{
  "moe_layers": [0, 1, 2, 3, 4, 5, 6, 7],
  "balance_bias": false,
  "init_std_router": 0.0249,
  "head_dim": 32,
  "parallel_block": false,
  "optimizer": "muon_variant",
  "final_lr_fraction": 0.1
}
Below are experts of layer 4 (counted from 0) of a mixture-of-experts language model. Rows are named gate (a neuron's input weights, with its number), up (a neuron's input weights, with its number) and show model dimensions 0-223. Each number is 128 + 32 x the weight over its row's rms, rounded and kept within 0 to 255. Numbers have three digits each.
Before each expert's rows: "gets" lists some tokens that make up at least twice as much of what it gets as of all text. This comes from a sample of Wikipedia text that the model never trained on. Tokens count by the router's weight.

# expert 1
gets: " |", "o", "i", "ri", "a", "u"
gate0:129092106136137092114144171112125108131090158154109139165103187225153111119079138142215111142137105076127125135151130086113128142092080104134099125155188166123136133099115160115108146091141167131084106087123078101103116096151136153056151155138150066063136116072146149129069103084108086140122132126124112116112114139110120115137159133139119133066124184072101124097136152145155136113088101137145086158106149081126114090144119081122111146164166142107093166163059144144119181118156152128108093212072194104148108161131080132110150184097094177094167108152090175115116099071177187152049119123175091143080168128166112106171075152089106181079086138144142134091106151113081169113134
up0:113134186139128092146018136109065086150134139100173136106108137080154202153107095124154078195072167148181111169166148131096136165136153137132134156171151183084135091141114109144124140090147127102164136129131180149083119115133212139062147134086171110169106130086138085110134099137168104170140124028121131155111107129165136114130134164191088100079110155115122160096168156128101102158157109132164125094115114088063143166133141159127084115139162103063121075128076118072119134098182125099154197154190132127177125126116067157095117105146149118109132108094135143135114130138123163143106134146114117175111135089137116097130100069190154092113138072109135112141073183153100100140176

# expert 21
gets: " of", " in", " at", " New", " United", " from"
gate3:219198139129148103135170092166134097133111097196178100132118096154100101143115109091124170055174093140111125144098080118119070101152147122134193119153123160134144167123139118163124143124159131156163183130082094058196099136112087137124071138173063143131108085144127138090103129180161122128120076142066101116107187086172137151104158099112057134099157104143124116138068086077125076130111170098161072121188088158096170094134129102143121144133114121146108108172117117130143160130195117108202128065075150082157152140129138114118152069120073133102131149120066157110081111122106143138147062143161141122136102109137123151077127172117129112106078128130087121162082101130111100074158
up3:184190192146147156133159113178084138066120112177191114077132143139173093163088079102091054149082110170134110121106122096139107125132121096173085135149145113097113119138102149103158114178102094140156167109123121146152091171133111176125111139109172114142200129148128116129084139118099097141106129153134073087116175137112142131121183120098125108057122126123137110119103100135138076071145190107175148129098076075181188106158154117116146086187151098073146134173117087103145107111175141140151113108088100071174130177097119128037121144121106149130107109134097102181078160117083144111135124041190186116093085164124134131128161081161123119160147087094108124098137061135107091158138

# expert 22
gets: "ic", "in", "er", "c", "ur", "or"
gate4:115133138066117155153094096120087125208099164099111123172126160091100141114165099093186142191102145155130113110181095174177132114100131141161125123138120116176134174118103168160099128130140162141196179149096154091076119176097082132141136151106080086075050152108122135136101170173078046129090099118171127084093169072127093147135186086162177119095111143140137142198125169114133080137096099118176115112087135132113123104172057079161156150142161119111110111150126123148127147106141160149047164152163115197113098091144159075133125160128130189164192149167159111099124126146184147100148105162142077108160072129144114136182143112096123095121153140115123088129169168108107126117165
up4:138093168164081128162133124106134165122148113125167117082145092126164085128138141129141116112138166157127140121126121134190179145127079128129126155133143142163144159082061153041129146080111110137121160091121075121158091129107076172152137141154103171077125035177080131131109110109085155126114148074155134134179177055127116152093174135160206118109101158098094081142105158083143133126128082128103158089104134134169084137161021123126080085200130153084116175091099131104130126165135105116062080194142108137164140154172139106091073119131093123111127158117133126190136137149060147172122130128139166137112119118085132072160155127096091125148114157123152138076101077165076148140185

# expert 8
gets: " that", " which", ",", " where", " who", " after"
gate4:159095169161127096067172110203193075146088111126100152123159120035096139107169107142161130128134138134138159073111124110100118136143142054147143149154141117170146169113171159164153092100151166089144147102134080112089149157106055142148122105127097147147200134144143136154146130103107199086155120183069119158169085064116135154109120106126180152131088101114164133140151142113148098139171096091098091068140159099159149164144129132176152146123157130084102118136080119177127073123075083178095160053146105109166129098141134114086159146132121141125164179116123056090106114100163159177107111139125196149077108129099133108087119059139142105093130171062099117154086119151136157120077
up4:183046087129118091131134116122142140142069103139193145158156131192110173154092178119112170174124190153206151147131130088137065172134156134168122107171107160153106128099122060120109126154131117109127163126141154154151124141095091127198137141154173135114098111139108144177104078161097145129145095157141098130134094142149160129159158146127093110063129154152104060125119105132154127132097117099106150136142155097147107192142149104081204150085175167140092139116062159095143112103070127130123098174140054158135099089136143122132132098144131118057146103092201150165111103096116159126057135157162102135115115095175153177083086099071122075127095144073177138129135147181139179086181

# expert 16
gets: " was", " is", " were", " are", " had", " has"
gate0:136198152203096123150148147090159147148157181164106193094120171124132075114153117121162092134129125132123096098159078166036185107166112159148116089124104136161130133185155110085056158153085114186161102113163131104154184150184127108102145097184108098151167106115134143120098084093098144150128159150157074133098078128137146089122124101167150138107161091115148121090151150132057129070157113155167171146200092101108126139143132097107126173122029123115131106103112202121121108108071112146056109117106113093185132164096114125129165143117144104157124148064107117077126177105130151125143113144157129154098131104071162097130147138135160133119172204129168144111157112180112143187106
up0:132111117125133113068136135113102145086110078121122165113141184166101099072113111088148142124152118164169166128132052117081119107119124125242116144160128134141096111144138107139116121134091177150150090133174174092140150175146100147120144112190076122133172188175161168159138116101152169079089136138139143096139130064085125088172120132125109115140117090091150150135168128134160126194110130126118106172154126107093104090121103085137136187126114086104158111097108186137095118176103182191194160099102131111113150104109111157127148121143126118161170087086086158105114154064151120149134131147102181172121097118129152114116195114188105130147243177155130077157188142184183168115083

# expert 14
gets: " to", "ly", " not", " he", " also", " more"
gate4:139183044169187165070157128098134137122127092067107112178189074169148122138120130187072109112136177150159059155117165112124095156163152122176128123099128118123159121133134179096101094132150143156108150204106130178141127152157143104109100180087153098093110130068094046120115154100092168118149163088164129087137077137159071181108122124124107122130134100146071123047161151172122131168101114094093123125161116094142153109099114112143143091129202119054133149131102083138155093122075107105097118145106102069111132090122139118113169109152142119127170155151127099077096161182187120158150156151114164113079153133101127067160191144135086140127155154123140145071121135191158150148102
up4:131172111112163162147163140071114115126099133124121099118167111118145137088117156104147126135146162111117115151181128125100157120078122090113110110123117176118117187120101158157096137129143184102094137187153140138192178109140140170102159108149176078113101150119069156109179117099106141144154093116134166159160104136124162125067152095142063117169142126117123143130124109056121097122132184135110172123179108154156150069083148110061097147152124169115128144145099060148188098064163131146142135118124122116179083062144177067152091172195135107096093218154122145160135090099179157193167095124139132066101109108140084083147160088138123109093082100111148080154110131223101178149175

# expert 31
gets: " and", ",", "s,", " or", " but", "e,"
gate4:141097117106108138111134098104110126121101077161056085148118129116124129080190139143157158159132149126119143158071146091157142091115128113136055195123067082131096126113154163173116169140105125103136140094126101134143077117104147144085158110191139141080128071104137148179083165118165123162176122135144137104141108225053086088104158041149112167118159133164178123150114151144091188108122126112167116149161135171062069118113123101153130146090102121131136179114174112127145162133155131164133131099155133116181176166189011127139097139078108179157145072147153137127100115137127106110163098146194148073116092151110128131156119148112122173148100047133111134095164141116177144130105
up4:148101093110062105164072160108036124173101131136141141173210119113148126082147091071133113106094130113153115152097152096150139128167162115155133108148152120101131109168098089116123106150152141103137088079075139141147157119173101181126119200145142156122079144118155126108117163075155140142133093123146101116182125211113067103155115057186173102066186158183146144148193188122115148147133104146117131125207150165087141128091151121160178116155166147042093123202121081134105126118125130088125125138142113154147143172138128156118135155116140134121143159069152168097201088144126174197087100131146094135079118172152147102107127144101157128057132112102117088097124152117105152145152

# expert 10
gets: " |", "\n", ";", " =", ".", ")"
gate0:177159102172132126108134139165149066160172088121137112111152121120126120110174092081099132127149101092156098142111063101115126199105106140096116120172128166163105131075133123095129130147132136135117098131115129153115140072169145136107151070115139093152189054107127129124116201085121108133117069107226077175123175138192126107152154120090177109078079133158091095086101116127087111119134122163092125172137177092094119145125123105108185169125179103101131134123058158134209138189153169128124130161121158084151178157163173153117140120113138140108112138103112111135087094111101124146175101140099103128085079201076145119125131200111061103121125120166163103112198116084111204092148
up0:132139160158093132114098073130218065174216098083140115133116197141112078172119091144121140137110142057165105067125138144106086164085123122128094100122116105118084178141111120146120158147095098156063134139114043174107059066127146125127147084160147169157192136133069126160136169144141117139177167075127106159150134053109177119125114156126097122112142170174145099143135098177139116045112073152155132126133125123099141104086122095159083156078152126139112172102132164137146177157164136099142109113115153090162147157173157135116098123122156128149083130120078079101099136148133121135150118106112074132074175151143121127152120195176103115145186117155143182132126179165099139078119

# expert 6
gets: " |", "|", ":", "-", "s:", "="
gate0:106118166116146126116169136097146095124117078085163117117124191154098137151102159175178146146136154107084129090075119144111069075121129077101157122139103096093122124161134158121176121118114088141158128112062113132094101191208081117067093124186098141115108093130087063187082163129141167134182159119157083141132118131120127130095183154135119147114091133113136104084041128133196100110122088108160132156140138153192131060080201147086073114139057135118119157088113127130138114175123115103118145175062152139144167153149121136117116094072115136094119042153118169124130071121124144078148109087095141108129123139108116094104082146150127118127087145203118173158116203133140116175120
up0:125090167119114149098149049137091088171112141115148137116101112110134120099108122121098079147109141168203143164110101087153095056134116135158141179196157111149139188163118203086147125131105119152146138090093079182085100169089122073150154097080054073100106172128120072104097138134172055170135114078093161142082131155152138106124156084125163141135059172084131141138090110072096102126129072152177113155187121120129108103124170108124122120160124154124092153071127175101100146151114105079147101143129071145097144122118118127116143088174119148140139145096124063121097163110149137099179105091064148147096144122058093109088117131136141093097159173073124114133104126167183097184102